python train.py --n_layer=14 --d_model=384 --n_experts=16 --experts_per_token=1 --d_expert=192 --d_shared_expert=384 --activation="swiglu" --moe_layers=[0, 1, 2, 3, 4, 5, 6, 7, 8, 9, 10, 11, 12, 13] --router_score="softmax" --normalize_top_k=false --routed_scale=1.0 --balance_loss=0.0114 --balance_bias=false --init_std_router=0.0389 --lr_router=0.000811 --vocab_size=33859 --norm="rmsnorm" --norm_eps=1e-05 --tie_embeddings=false --optimizer="adamw" --lr=0.00089 --beta1=0.95 --beta2=0.95 --batch_tokens=65536 --seq_len=1024 --train_tokens=389400000 --steps=5942 --dataset="wikipedia_en"
Below are experts of layer 5 (counted from 0) of a mixture-of-experts language model. Rows are named router (the router's row for the expert), gate (a neuron's input weights, with its number), up (a neuron's input weights, with its number), down (a neuron's output weights, with its number) and show model dimensions 0-191. Each number is 128 + 24 x the weight over its row's rms, rounded and kept within 0 to 255. Numbers have three digits each.
After each expert's rows: "comes before" lists some tokens at least twice as common just after its tokens as in all text; "gets" lists some tokens that make up at least twice as much of what it gets as of all text. This comes from a sample of Wikipedia text that the model never trained on. Tokens count by the router's weight.

# expert 0
router:097157132142139108143149112149106140079127114136168155118118168177137149137123101082130149150135135141156137136110133118116120111152125161133144142123146161133145124095085091142118122114123146150121104113158175195113132134095158113134169164107147105136120120140113195145153151122122095108131101143133113121141097170080127128155138081107106132152094135080162126106147113135104106112093130133157135120172169183164121125131110146155100154134107137135149093153150113123109127122155145142134145124169107078129096112122146121113127127091095120139125136110111127161082114165128143171
gate2:132106111137123100110093147091091127127153098156102135144096124151143131147152136147122114131122168126152129113116105124144120144099101119171147141127144150104131153150119120143136144118109120139079152105152111105150183139115119088124118134092082178166105140120171124142096114112126131145147157119145109140128134106129180139137092113104180131154120126116140133131111100096139102162135090122127089111158131150125145120103172128131115114131151133139136142111150091123103115099149066143150154130128105137103183112161115132138128113160152104132132122144107130121132098102105123103
up2:137124092129155129148152120115162152126141146119126144147134141170119134124084171116073128122160130160120151138176124141120135127155123092108149149161099075141094092098149139076089153127149147149158117162105140166177096134088133137129132139149131140093166110144104133100151103124147132120142074080132120071145161151131084130120148141160102112096129125111120171116115136158145123155109137173139160174120119112140109135127124131149136108142095128104144082174110148112111144149120153091125127096143130110119082154128167139066145123113149130127136159109132154128096162135145127092
down2:101113115151152109128175075150158133122124134164142118179139094122132158118140177181130129111198129154142104144111133132168148135134118110123158108150140169098099139153073147097129110121106139120123091142131126128108133144121082117150097121122110130155126131105143136104107143139118137125099106135104117112114146096130155165128108153121147129158122188108156106110102126125137088091124126113125142109127208127149084064112158132131135091148135150122165127154120168087138144149125164127145125151136123167140138178112132136148103089104126138126129107148150139146088137137130110116
gate3:138146108115136073136185137143125131136123102099120136157120154156120117120133114128109092131178084158139151148103104148113098130114102158100096125150102128122114105146127190163125142164131099117096108100130134098137142122157118150136095113125149137164139104155152153158136123141193106138098108115133112110217114111118121094106137120124128133134142108167117149122091108118122144097137108136120141134113099114103143123080140117117146122148108110160150122134140197122098129128192100168162117120156144083100105130130128130132148147128113119130120125130087173131141169115126128088
up3:159126164163152148106072137145143152125122159117101100145179129126118135137144112105170143113120122131121107142133098110138128116140150117142131140090159111121114135105142106134155075155122124170137107111131130156116124111081151112043122123107139121138099134080143123120139110123139152109120134125098101148134117130164090149174132148105155112128127126151125091122190196148134097112114145110117115130148153152127161142165135128105115154124115133137154106135104097135106055136129124141128180126137119175132168166134120136114110127148138147139140113142106106097102080134144170108
down3:075121124108131118134134138169134131135134114173139099151127145138143112150141150133136133091117121126141101115132124119170166136159142129141146094118130077125134114136117190161130128122103112116086108133079135151131122139111151133092123129147125102104112127170168156094083071174159095114134075126118157112138104145133120165098169147135115124127073124091141116143148152122150136110115141132097108117143171155155141122106173129126156107128117138163086108100127125153185149122143121159129156115146097108143130127073134099089110096147156106133162094102103142103119105157144112131
gate4:150122155112127139161151143129143094109129107093140146146129087099075121167134153120174127103137135111180132132140178123139139092105121147103154105117134155097154119115162078115127099126137111096132138137146152129130131116157106127147097150105182145143119095151116093152123108130127135123119057158144136147138159123147131099105142152143112167122109100133136110145085108106148144096146162130154151135092130152089181085147106146151148111088114122138111110100103137122135126116141131103111120132141130123150102124094146150095063102146159120097201190136141145131107132074089114136
up4:088142105140124184121102131111133097109144091120123134140134118075114169149128106122153154131160165167157128115138181099135180165117123129130145129172173137092149121116116113161099121155159141152121096147154134140142141130190094152161096130127120144088107133108125134117028068122156103147172117169090143117115141121181123132086126120161154109163121115139117120140118127155097111114133138118175121154138131152088144103127163135149143147121124118147130147154091099118134165137096149109125148091118120110125142111133112125145101155107107130134122130109100114128113117101115098122
down4:127111119143130104147131094101122167119093140144170162093153137108157162107122121098148136135100141117130130142099146153159140111064122121132104128102117217114124117193171111112081137150149128113156118142132156123102119113164109095148117156142130149171160140153137173168148108086140173122136138145124132117121117159116124112115154196176148154120118141158155131077096113098126156138105117132141195147123118185113122115147068102111139081156104099128159127077110083149125131128083169138141104145138138138180122118145126109144132125145136089144147132070163110112153137104169130110
comes before: "-", "|", " was", " is", " also", " has"
gets: "\n", " he", " He", " It", " it", " she"

# expert 2
router:123110087110163103117139124078150118115126120140084145128159138124187116131122119161156126137137086133114099089116124130127120121138122133148139170134128108166155128086173105085122104181163146137104101124132141160129138100151120087128122119167097117157142146138118119120150140117120141159125118108086100174178158125136139128086140094108145134145141112115131106138102164121137143129138102127082137150139138109121154080140139052173123101155155131149112165080132125137113135145132142098149097134123154086122095114111132153173155141092134093112145150130137122101126149119108128097
gate2:106124108094135119106088145158158108098083121140137116113149148122112147133148145114106134139129128123150126152144139143133172155147112132147166156097106132092119115085120152113099142113113174125101165134092138168097127136093133129122125174116076120112127125109133155116124119122132172107094161126126128128119137078149125159132122141147142150129102109106142088150121144091175102135103131145119113155078142117117160129159136115122113150085143080165098113117145158104152085116126094117115163139153139128134136144140112099084129120150116151140114182147176124118109141141149141114
up2:118151093167139126180150113122115178141133138120125128174109148117103196090113122165064159148164138123125129153137109118137064133118103141091097131136132113111135146142143146124155132156137118101171105148141154105093141138137151160141141081135147129146136116156119147115081071129150137163162131151162109122136125149136166097136104130100098150131104125146088121126091119152117161137141137126077142149140147090110093117151132150126104099139119149097138135110129138122106141131084123163177135127062134120097155115098159111158130130121154126131188132108101149139153107152138094116
down2:133096083103071101120098068116153117135126156123145166132179124146115133092138141130108128092099143120126156141095146128181146147089126114159137139135162135113149168136121169108130095164158138100121153135107147112093194154114115169129141132149131156128100096093129116108113102142121083133110139156113121136163130116101108180136081144112105132135112122122088157131112117104130151130099154149085138115151121136121123111165102175144116103132152133144143141108097099107160083132126088107136122116138136146093111148134164107120093150190137114148080138144133135104154143133114111149
gate3:132131118123126134138156114110112137173147136124135114126178130132116131153101132155083132124149111132112124118194130103144147146121133088122150160144105140164144116169118110124100124112125106149155140133163140113131163140143128101114138089144162139102108113142101132146124083090132112155187123107119132116161137084147086133086107144163151147093128107143111155141114123127126131150108114131159133105113143112139125100099115141163069154107145130099048122161127110119095138126129146135082108126110125117156111120146104115153108106156165140126149084136122176094143060064124118120
up3:094136145128128132106126128131122146192102127102108134147120141106113111134105159089091117175112100125096116145171134103114121136141162158124115138138093122126126133117149105107075145113170143185132169100111110121138156141145148125120112125153086096114130144114145133127108065111148108121081138109112112165157141102099101157090130132108098185132131088141095098138112115123096137162136147110129120115137142109131085131129140162135096115117093102089099114156166130100110093138154127133120116122118130138158166107078088135162138159183124136165147131157114114077112117142157122152
down3:115153071122114127131147190152072119110174113177099137163075153125127095109169134135137160099115196133101160169109141160164147101144131122146119117113127147102103133126147120140139114121108145181153150086130170130170139095150137138172086135124171139090120081103131162106146129119135074143126096136114133151094140112132117077119097141160144127105131096146114152147103094076135143169164107107113140123130120137086090100148116106082158125142128124110153128159143142102116110113199086106130128108133133151167134100070062163116144170163122108091132118152121116123098149130117120145
gate4:147130182110145110132151137102127126144100150112063134131165103136116091148152108118144115090088104095128131128114124083104164118122188171142128087154137169180113122161118102164131153143122143126115112156135119116115138149132107110149095133122131164077130152140133086169125112111118108130142175135093101124118096170124056139087122154126123128135120142130165112196097118150163126090167095192131156115137118132118116149177168138103118137114133138094080136099111137120113095136093160136121125126140102169203126132132173103112145113118117157125153125122133148133157076089132175125
up4:086131102138118144106125097130160124145158109119128162159190121103143136152082162111119141096128127087130169115121146077125113148084159133091184104107115144118105133128118110136141117099184159140120105098132135125090147124114151082122176181133160139152128108132155148115128148163146105138138146147097142084132140123177116108110111136130092139128126139099129089132115143114105183141134082123131146148150144135082138106082109210143113154115075157144130142199130101165144127103141120147127118115074103130145117129147139078145129140126147171109134135097168119116144135147122125069
down4:178113169138129125115128128133138120174113166119121098160086098110138124099084142161118117151148107132164140137118184134110168128159154103174113112148116092116140136137130157101089120110128125105122114163083121137138127090117123152138148115155144106090115163146097150116121118115135137125108152062115088109089145125124147142105132157187118098124135168128135108101093157066097122105140152124135125092136123138125116164139131121129153175123152108129145139131147164127115124190107114137085142118089119121143111156192095149108081081134084125121139107136113115109145157108146171144
comes before: " the", " to", " by", " a", " in", " as"
gets: " was", " on", " up", " in", " is", " to"

# expert 13
router:113145088115135131138121115140099141118139093142173072139146154106130107089172092151124114089142157151105148107121105127101150188149109131131143125109091170114087112114092127124121090114106153134125094154154080117124122120131139088147157102107116139161124147122144127089091134094159145142104106138151085111121135142114158138116148124075078084115152115099162136125129153096085106100133172120146128148149093165120091150114123147102110134114131101149148107121119076108127132099084102154119098116118108136110135173142134100122089119141113100132132098126168138164104116139112108157
gate2:132126149113099155174110163122095123151160138107134129117113124140129178104143114108099130083151131094116110141130146154110127106157167114079145090084112168111076128157150135197127114120142148120132146149119094110131161098090140137138145112118120156133129151142119123113128135128141105105185142189133051121140117140123116123156148143123117130132122128135106111141129102146092124148166154135118132119108123157105108106127092103084130138093152097104101089115140159100124131126154117125099128128132141111114124122156128124169155099112130153083189148045117147126112129137146124163
up2:122121124145132128140131124166109130109123094113084128185145142114115147113132134128146145123151164143107155142143130184123095147152163070156108133090146141137113138112109167142126123098133092154127109102129145137119142097123140151126172101080089143136140137134093126177109140091149118117142152135120173121120127136109157120155097142134108101135143126083124109139097199133146045121121141103089167122100150115133104153073119118110122130124108114139128127116191108119141153156125125143117161141165097090095130120158147121164146102126073134124147130148094109173153124153143128159
down2:142133104135100133136173132169119110141132149129131157115158130139100082135087139101129156127114115138147114142121110096145141087099134096129148083104120182122140151137137119076078113148115105124139076159061143067102175119113096133138071166108149135131114137128185134169120127189125142133136143172150139117129138112144140133149110132137138152099065201128200083126130081127126106134122097138114117114127099118112117122122076091112141108125114124141136149157130166123163135146152185144136109136139155113137147118131124170134149103096099143116112117099105119114136126104136117142
gate3:113118116127156136136139098168141142183143103132099110152119126089115135151128139111129100140108157149141126126129160095116136156138111136136130104135130135110142140103154126047103155094126133124116160126148139142111131143156130133097142140119102100141116126087111104135141125143154096132136149088130116131116125141103142099085077119140117135137132131092136107128154152139125161086130111137148149145126164123130141101113114156129115160132103107172132113076108097094136074125133156193170104091138143093140156116159058141133085140161132134141126097136129137144158142115105136152
up3:161137123146110141118063145096125102125141135105104139135152145155153173098160101149082109069140134113081153094111136130094105133139130135105087156137146108177104088158144128166128137105126173164144113132115167136097114119113162166147151105112115086102139128147116128146144124124136128117148157123167154132136136123114109144140143100143088133128116112144089110114127119115147137119138102130102159130108117124127084141076129214137167165129150143173148137144110109121111153119102126113141100139137095133121158089118193120104122109137155149132077136113104094104085152144147144130
down3:136140167143098122123144132127130113116131137129051131116117125130142159133147127153140133128113151145120155096117186117200157151102123129117133153141124136148145114174118149127124126153117160134098121102135108084136165138136140126147132135114149129145106119147108133152150083138117155122101115138154118135141103106128132137141173133136161139132115082135135129121092115114162151134132143110178117160109089159080154129105123160132142133183170143155157103099112139130130138082091128119119092094117093111111139105136179130161086136159134124134117094142099098091104156132137119079
gate4:114137111147153138128130119164119143134128144145159140109141155120150109139106113182068091155129091135148135148102119139130116139123118133095189113180112109145117106123155114100125118153121106170104085124135151112109108189098155164148141135160145094150135073142127160109140109136114173151114155117119132130101162104138142128129121110104160104132097130138168048084123145106141138110147156109123156164130124103123110143079162151186136116127148120132116150120151127166110164124137104117151124129127162181133113138129088135102130157159105091138109159159128113149129120107161139094
up4:134128130156170135096107123129103119105117151113139133120105138120151127100129182172122125111149122160142125097107122151104118142106140132162164137141121129176095125144139139101185152129141129135132127125126134103135119128149153160119166124161109101105090119183142148089115102125176117118118101089163128157093114135091133157132116154104151092106135104164168102112131172119111150118159135109161169132152113157139119192147145125127142097116137130104124183101110143121105156171113110112119156134152124160131113156099132108141150127107089112141098119133125124131119143105162142155
down4:142123131095115125102105153101160113138146148135142107103143183142125149136119151120118128164117152106149108130166116134122099174172116085088114158153141122140163149156151114097119121138078104120175145117137109131119074099114124101127097120151107113156174114102145127119162097157152143133103176151102155113096151073145144133163132115121092142113161106144120132115096139102127138112115130151078119163107127114119082101122091160130083158119132123152165109153138127126122095092144129167123082143088132108137141118174112129056097126173150089100154149099157106091139160140183113114
comes before: "\n", " The", " In", " He", " It", " She"
gets: ".", "|", "-", "s.", ").", "a."

# expert 8
router:138122177116087114158131154147123141134088120135109114151117133107089137161123130101131134151141130104118118127147095120103107117149102143149129118122157099144107146104128126150163093146102092102131176091131099140156099118146146097142111152100129160079146110126168123139113093106129132140122096117117100112130156152141097113085137131138094138117132092118117150105139121109152143116153158093168112112099077166133096173142164172107103183166135139091112127109114146159120096106102119126133143147075095108154147088145148121136144103161130152134117102138132103127120078115114133110
gate2:142107130107140160099130160166084155095138123162084149143146078130079129109177143129162123145119116072139124122139132132157107118108128136118142085117125157175154105133139153163136143167128080154090144094140107116132163103122095123096097121132145105139098084110143105106105170151160156074114141135151100163094101132089121094112153127141079118098123128151150075141106117139119141121120143130147112137143113168121127106147133133131120133067137182113087141112116115113149124144114176121157130134143097158139073104152137134076110148152172118142184138124162159119148116091086106119
up2:150092148138075122126160172153130103122128152080120095132112127123091093096138154143190127119123092131129112132097146119115099146152142130097127098099142165116148127132083137137107149079140107085107092124130154159122141130155155120158144116117175113100157122146084121093091154128133121123114109122134176159125115112126096142131120116153110123106129149144139156060156137141121112111125105099133129106093100140119091140114108166144160112109101128149113125098056126134133083125112098162118110127090124144140119165123148116125158130106103152102108105134123101149119099139068118121
down2:073174107103146116136140118107113131131107080143139102106124132089141142143154085115098073134163166105100132122167112129107140133107142180116104127101142134126106143118108131115154172121138090139154092157130179162135065106150193141115141156106083110132155106123146148118130130136155090131145106102138150180128089124123114109135099122068136124138149122162155122092154119141103127139168115170172126132142106078126146150129106131164076097098147156130102083114116150121131175152119086132140151114138160103140100143158143134148190121126137118126110106139142138156138115164134088117
gate3:061080118108115162095127153123135148145137139055111150137125130104128170133115135137095120125065071131156105128153132145138150106103128167159136149161135159139121160139143143133111140107120146170130161132129094154116141103103137135087092155154108103104083110113163163085154134140132103137150105119134144152121133118107138118103152112112119153077108135175161118144129152158136146149119145142120176127144123140109097144138125134161126107070161171130145133109178099128089095108170124125113161156141136142171093071127119144101132161159150149210112136128121117115173151115133123156
up3:129092141154110171111166155125127090113129164084134147146117122115091136147095140148092105125090143163120118110124100114121128108128135180124125075091129103170086130115172112113145120124142113153144135127123123162113137129104126118132129098124127120096173114162165184124129112145146145159123102122068144074109106082124124140113121133110131117136142165123160101069161123130166128127113161108119152125134117117093123124110119172142131129114120123121116118101115171156103125138115123134160145151137155134163119119150111123097128141127155138140137128139162095121153164102158094101
down3:149160120129147083116157154143150173130120134127086142129136151139134102121135092165125153134093098091109106149155133111085117125141130069121094134114123146111095092156117136128114128107149152113098140148167138121115075118139124140160127115164167106118139148118124094114130096172087114174092123112149166107124097098132105118107182175144129137140125138156109143122129127140132122101114128104170104159127136084093118153115118071138165109132137126128122123132115126145103175107148110132131090125163122157100088189158099138171083177162133144148148117106162134093090140148128120124
gate4:160142103132128118121120171133110149131160120136086109117162083139114123151106140131094115137106132119152116117106141110149091149110112117136128160156147102099117167153107100158146154137124112151110171127090141120138141163125147135107122090160172086103160088085127111149098120129188101094083142109128136094118142106167137101147057152123130130126143077123115128117112139124120108131185125131122151132120088118129119111117132119086138133140166135139147135121093173120119163076088079157139116126068159123123126152094122116159124138134109149097134112144062121132129122138112147150
up4:164128124143098132126146171161117156130152183101142166083153089132067117152121151127148158146111114134147094149110131136138073105115138120126148144165138114142125141156147090138134130173134097173148152155107148122121118164118110152146108093135206101113151099078088121104104162113158168093105106151128140081103147118154123119183080171114078127094136080127143149111144087168118110124153156132118123120138113148142121123148115152106137117131156134108153107040094203091103152097126106139134077132101121116126131160137149137131122137143131114109124125148060117127147137140126163101
down4:117146127112162143158120146094123106108111147133119104124188108156120107102090117107067084095115121113119149109118128107123137134134123177118150138094128151148137112110136115130166161134122153144124141157146159159129062157063122128134155132076117134167128139122117186118184139126153145083128089144111139159133097139129193143138160148070163098112130106191134125143168129167157153118094136137117120157125131142139104128121127154157116120129144149154118122105138128131114095141149129118129068113159112128159124123138115119151138133122177144146135101125122114113108159142199123129
comes before: " the", " a", " his", " an", " well", " her"
gets: " by", " as", " at", " to", " in", " with"

# expert 3
router:149077132144149137152100146173150122114095142095139096130107096120164137130132147109123151116137153152143152139122143142177134128096090101138122171126111087103102112134138128107142126129129133141147087168124145128123086122124117190150141144089126155114134123129109135115124114114111123127141132129125119165082099155137138126141146156074116117143133172089117082128133147100137130139104110143115116143101105118080147135142121111076106072126121126130179055142109092114115114121117123120075090112118124125116161144130165148098131095126094119158155134148143114087165095124159133129
gate2:137115126141111110118134139125154139142121138189122125093120080121145112194104119133126109135129112107112113089130107117104145185129122133163119109158155115115169121155104125180152121131145163129126148157143115132134138121088119103126115116159155141146160161141135128122108108126108167100116116121192130110155102099135114124120128104159102137130116116115145125171123073114127103165122074083168081128183115130116141130079127110178128162147111143123118124137125129108119134110097085074154140093117115100120116108110099148169141109146134097102139105105125117074148121103128137124
up2:095094156122126118120113131096123089097133125163125203128116177130136134166101108120092138131121129138140148142121114121112155114158147158138097156101140106117184128128120126120083136122119133124107128123147108133148142117132119118131086150136152140057178127164142128136134127112128128136147140128181163122188147128137117190123131124113134109116146141132136123077096096126141119139141127132131114114141109130094140148110131133127139137149121119144113128140169129100135113087144133122140135134111104121131103118160144140141134154125145129102104123106135157127115129102105129100
down2:182132181116070186115086172125134096139161122126148140138111117159143147163131090146076064147172151081121145147181098142185139191120134110144166155158146164103110160132094168184114119121147109139141112132145112143146120138158114128105089137130122171147103124146120161095096130134142133117115141142154141122113084078147131136162090137125111117122117130129103158129139139177109142103174123112134116137169097137125169090120118143136165134125129131100152095133162083086148138121130104139112107127137113089120128125159126131139118107162134118131112089183119125138118111108103121116
gate3:156120130126110131146138173126096135157110143156119132099111144131093145154143110108123147140149117120098129115140165132151152098146111115138105127106169167127120091156142121170137120146090084128129089164154131106100129158149102108141123143131130135142128168131146179100080155095095137106119141123088121143104127125140141096131131110000145084000110149092162107157110116158158104090151136127116104149127139136115118097106123142174080143079118131134128117109123158101174154146083115159124144111122133128138123110163145137154084108135116120103146125130143124139122111165064134130
up3:091155046122123126131119139128113171196121125146121134123087160125150119136137160100144135140129133118124166162135131125123132135177139165113102141096116166112154123150155135139176127141113142114109090111123108133155150177121139136096082149135126092119145129150142141147125138125115140178116152163142107120116086106051134124114135148126124129122158122140123097162146088146126083107118106143125134169124101122147125089072167132129133110142125154144145124157130132117121147158136145132113105122099129092107116143147119153133107095137159063105164135074149123119140109153104084150
down3:128116140193164120105150123145148110134118106104115169145134137141089151131131098150109134137176127125154136133112135164167172117130115133147137119114091122087126136126127139116103141123129116121137132083108152123157108136106111138143149117120109114107139111121129167134149135083084130101128128155107141102083099144107137101131110127113100185084127161139145106121117131122152142114109130146135119142132129143135138129123123158139123158105121111113142128177150182185156148116144187178138109139119137116172142124154143123090125115108155126085100117132166121131099131093108145165
gate4:137144078100140134127127137146074121093108157098109095130125147197159140135136114150106129072138182154154151154111145115145120130135129095086094151112150147119100107074085174092175147124098108118076127119125144132171101117158140113106121118156130127095095135174124107146143126144132122159122119119151103127110088135079124126109134097123120136092159141121112110164128139131053138112155129121160132124113080162119099111176113136089152127099162145120123124121115120082141102119147190141092143097134146120087118136137123107128111076142146125144110134108153185136127105150147130136
up4:131163136132113147116163138162113103073121122114144119145112149144137133088139151129124106116098136143149114169127157132140138065128121084126132132130148119134117106093122140116161126128120150136117141113143154152131134117121125092096130148167112104152104134155120142134120159173167109129099122135143140155128109134128108121137154083152111142098182091135110143199134091105085122145130121134168105116137086143137113125138085173075152142071133119188094141138138133138070098110123131125124177105114126175156121126130129141099116122148124155082140104108108170105154132132109113167
down4:094143113102131144175114125146128154159104101151139118131100103142125124094135107135117127151108106132124135173168114128144124121148143122151133129110085164136165118157094130095064108118119119107093097105149122093130099153139122132184127107086084150139140132118157146143105065121121168132109138132155143122122129034136128132119149109092146149088109115132148147122102128110152106156149144131117170137143129118137169141105157127172131129128091102130103139121120117091109135120146092175157107111165132069157114130107151121152134150154117111131185180182135127091117144141144128103
comes before: "\n", "-", "The", "In", " –", " years"
gets: "\n", " two", " three", " 2012", " 2022", " four"

# expert 11
router:088121130144161135101155120119095114132142129183184136119150145147135114108144169149149156144136123144111095080127127132102142164107148081189128130122134118115073175181152085131112119124139103129108149154113166104120099116105144095140121080145135111125145138107140097109124144114108118090131162145104184123120120127125143126137117125144125146146075156153136123136113101101140131151121066119135110161162159075139117130085162141143122144104108098107102118118134120156147122121172167129163135129133120127125147102111117098104152151150132178109150110141097120117104121143113123126
gate2:114158138130082083120100147145136135159150117148121108155079141162157123135139080114112146076126132072111136126113062117116148112141161135105095142176133144139122206124133103113117087152164136145173168123123106196168131180114133077150147131129101142114085133121098083131141137134158100186148157181089156156162130129154072155130133125146094144148101114126119131136110120125117101079137124137136132128148117158131119109141139125118149140153144123125147103169157117114076118115117145143109186129135093056115142129100170131117129150154146135133139140176086135134204138102151135163
up2:119071138115165151088162152122118148125106145130153111097193082102138144095149159155130088136091098166141134091142108155159148149136110106153158135069127114124136130154147147125135099127116164092086083194108152106123166111130120143090143133171102097146144107136154177104161097138076122069120145111122118121114165111122139119133131163085148079148161081099173106111115144143165154100148132094098160142105114120123157105115114138164097083118128108146096118075119142085132131119161127111150096113099179142115122129128109151103130136117110139164119114092168095118122083150119110105
down2:135078088108149138120111083187108137141155120117161158148143091138165135104109150128124137147082131127179128132161157126183093134148162066095124116152116179162139130142122127135157102144120147118085114112107131115148117131169128114123129109154144135142132165111109122138123161145133107138113154109097171126099084121114149131115115185145106105113135142167128169134113139097087163118172130140107126135127137135118123091116148161126155168125135106105121171138135151110126113146127156128135137125144069086138127111137130119136126123119142140140138133136104151140150178133132136122
gate3:120141134118126127106132136127114113202114123167116150081128131131125138094148134142126111156158095090095112090135080137111174150125077119136091127116141131133133123140121131141095083095092141102106103134126084118161145126132122114109110116145125136127116164166128105108115125118128153112121151113150133117139146129125147138129175155128148147132113166159151075127120132162159103133139141122122134157084154166124104114136136093208117099123124095112111124127123161093141173130097132161130125115131172125130071110099120122172129114127132151082156143112136137091131135157125125140
up3:092136150131112060177105132113151119098065141144130078167113125124133125135082123113096186113130160167133146152097136139164084097112153123078146121124143132161122130158149140111121159136124134155146141083150175108131113117129115143167118140172164129124156109134119124149133123114161116097121121114105137153116139099116145125144105134134109143120074091110140173099136150136100136142108121143108109175138101099138156115143106094109137118130120114145142128149095137147159186136144157148119108159090141140172192159135151128134151106113093120117119085153143115134097167128146093130
down3:113125122151111144103118132134114121145152139153110126105117146194118135146132130098158115133140157139121114130115101118077124146122140112133147108148133095121132120118103146122105145090129141149128129152126137144122075141165104110097126085146096139112080137158117077122168157146144145102119192161155159117180131116133141131119107152135124114145082095154131142111148158168140127137133081121148088085104140073170138089161127138141134167111185176106151092109153128158179134126126142086106166096081141115096163136143114104129145127169143129111135099163081131127171143147112146168
gate4:159077122136104122097072125124111150191131126129164166096130151106099135106139109088103108121150142121114108068099110096131139139134096124158142107147122138174145115107108107141114103142129177147146121093136133164139140136128111140171126096137116147159126129148114129189109101129109059146146162138148119081136154113099103133138132080135144132131133133131095140163111077148153142116113128163119186132151135105110112063109156170158134125123096125104099110182100156181126118129135162136152118126099092063141135113160162114118140081099147133144163165139172172116143131097151082140
up4:135115132105119116106132115127138149135151104166155121117133166123158165166153089126154121134139154176083167148078130130135132151139128099138123140119163099164127146127079101121132090122155139154147123136108104112120124133114139093120109110096110147132121124118106136160108104114105116145146148113146129116123137163123125141121157145148147109155158120133128131158122106119142100132125140146139158117186134110075124074126155119122147105119131151142124094174127097143125101094126183097114191107120084127127130138113146119140146081122120051120115195127148159157118052121117129064
down4:115101106151170131092142131090096121128070133134153099132128163114135106141112077106124092075129135134135108160169079120058115146115123166156114123098143118123149154110122133132168142122082132158155095091133117110131088142100146107157119157116128144151129104123128129122141122115139137141141065150127090146114147135082080125126173141154149113105110159128129125145127160113116123145140138129164163116153149164140115140119133137161135189103155139120105143136151124157135135166104136126123124136136133156135169135107157117151119105058166125138067147151119160111149156120154136127
comes before: " the", " to", " by", " in", " as", " for"
gets: " of", " =", " a", " also", " only", " more"

# expert 15
router:102144175118112126105093165103098096110148110101123095112132104111106127131145133113175102112142088151114132114112111146195145127136130138118090103127106087127134105174101172116100122092118143109122137125139098111103161097156135135132111096151103118159139123111128087098139117099112146090100123144125175132189137146175161098094134111142150133113149111137103177078117072102124083123152110147137123108123152118156149133128099120104129089108118145101143139127101103124096136144128129107156140122134149157135112102140111150093086097129154139147153120117104122130127150084157073121
gate2:132085163144105135121139116060117134132123162180121111132132140095154124112096098102133147114109126131131109100116125159134176127119137143158144164102154156120143157149153151095139130075119144130110109100136079132142134149085148123162150145100126123101151156117113178103143149158128086106113161137132157139155089113086108130155128104150090136138121159109096117126120134178106144156121124107111110149119112164139117136147149117138139102117123092130168151125135112095141120151153136111172123123120109115154135091144164108157144133120081121139121134144116166108125093175147126143
up2:112140129126160068127157098153117136099153122125156139153086094127134127171125142141122132147175117118076135134106155108173120083110152135113104034129129133197135131103120078152142105107141130113137141149115158151154131125137126127116162091159140125158127121112120137134090130116143127125142116100119089132160126110120130104108113119163112137098133151116140141167140182146125127100102118159118126105097113108135115143136127103142145135155111137115115131113110129128111103093126123147080132112156109142159144132092133158150115131129103176112103091114122124112126103111106159066
down2:122109154137188125131150179143118110138077117154155123109171136105067117152108121087144132106123112140126151129119148111141129128127141115166128144119087123131161135128145170143101150132086129101097113125124133168136129169177151142121143114167135117090105113126130106130141094118143121096088184125110103141131128127116130105153119152146133096150147172117139134123145085152122094115190100125149109154100136109109152115110104145098117148107117134104140196136132156112134115095122160124142147140109145177099132099124129120142102167086140096130126100168154155154107146157115094205
gate3:135121124128142143129090127135167134157148088086150147142144134144169104121130147161112125135116157123129139117117103146126116110131110089120134155140086092168089138137105133100111136120149118134148123135139085132195137137088134123140140111103115112088127127091110128104105141117078101112105128146095126098131107139128099153104114152142109169184204142188110138127128108152119103146157138123140140141092114119128107119128141128123170113156125151152111125143148151114125150073149145209128133118105115115059121099144118120117136148138136167095119143129140144115144096079193124135
up3:137131104184124120136135118145125127116121123161118144122143107100119064161148101084142157157117167110138139130125157116138125161136132118103177097184148176128146144098152124148144115143164133080127157094132173146094116121129124109110087142148116137141155135131127115165128111109113143112123155141188124148107141104190121120122135152138152112107116140134147150159095170132171125134111127155129107126146105150109116134143146127216147126144158137144143091151142139126132124151133142121103107121116136127162150133106138135111150096097085103130169090118105100126114139121125157101
down3:161131132120121143082093168119088081121133128134132111171144129170150156150126133114123135089095116175106127131126113158171136125082134073088134152196122136128109158143113110154162104103207146111145130128104131120113127087124115116130129129121126147144153129102111110115153141179134149101149127091144101107115156118145134124082105107155127127169122133131155113131154132116131119112124123131116176118145113145143113127130122114131144119135127120162129129133119107120144138066141127107118093134170129163134186134116115143129102130115162117131154137093120156150113141140111169137
gate4:124095106103149119048114136125107121133135114139161103169158143125167115103113075158101134130133133149140134140120078164148118127151134091157120131114124139162097146119136129156116151164133123130119144124159113133118137136111138154138175118110096114095149121086154144108110074171139086123124145084152151145126151075114115152171086135117136104135140095134117121128127192135189127157114116166083130141149109112160147139119171141115114133097112086109117157142133128114163114138148107121133124129126140141123103109125143103123112102111169114143101171125153142132107149099166173084
up4:120127152109110154110122134113124104147143134110081151137120109085149157131127151117115136106133157114171170149165124146133113145140167144134142111128110113163132139127185109098115138144115126107139154138122117121137123082201160142153156091109105135134128139181145114094080137101085084042149175125118154139092138116099102089125160133121186150145136108114141142111149107090102165146096168119145130126100153171131139136139128114128103147129135120098096156156122113098148157106136108102131133137097148115086141131105124151131110093151139118123135103112146120119139163093125155075
down4:113155116118154116116140107142140168100126151142115153159151109113152125102122163083095127145124094147164132126153103103127106133090153119141157163144115076133093111093139103135134112156068149144147139137126137150091127126132157128137154132140146112135135111103099145086156117120113137090135123128154087099116087138135126174125152095120110114131095165107117114121111124112133122078155170142114078121129107133101104137129103115123078094119113129165134113141148118150140147116115099135128105144121132126104130163105094112143132087153156140090164170149158176132100148167111114110
comes before: " |", "-", " ", "=", " /", " ft"
gets: " |", "p", " ", "h", "k", "i"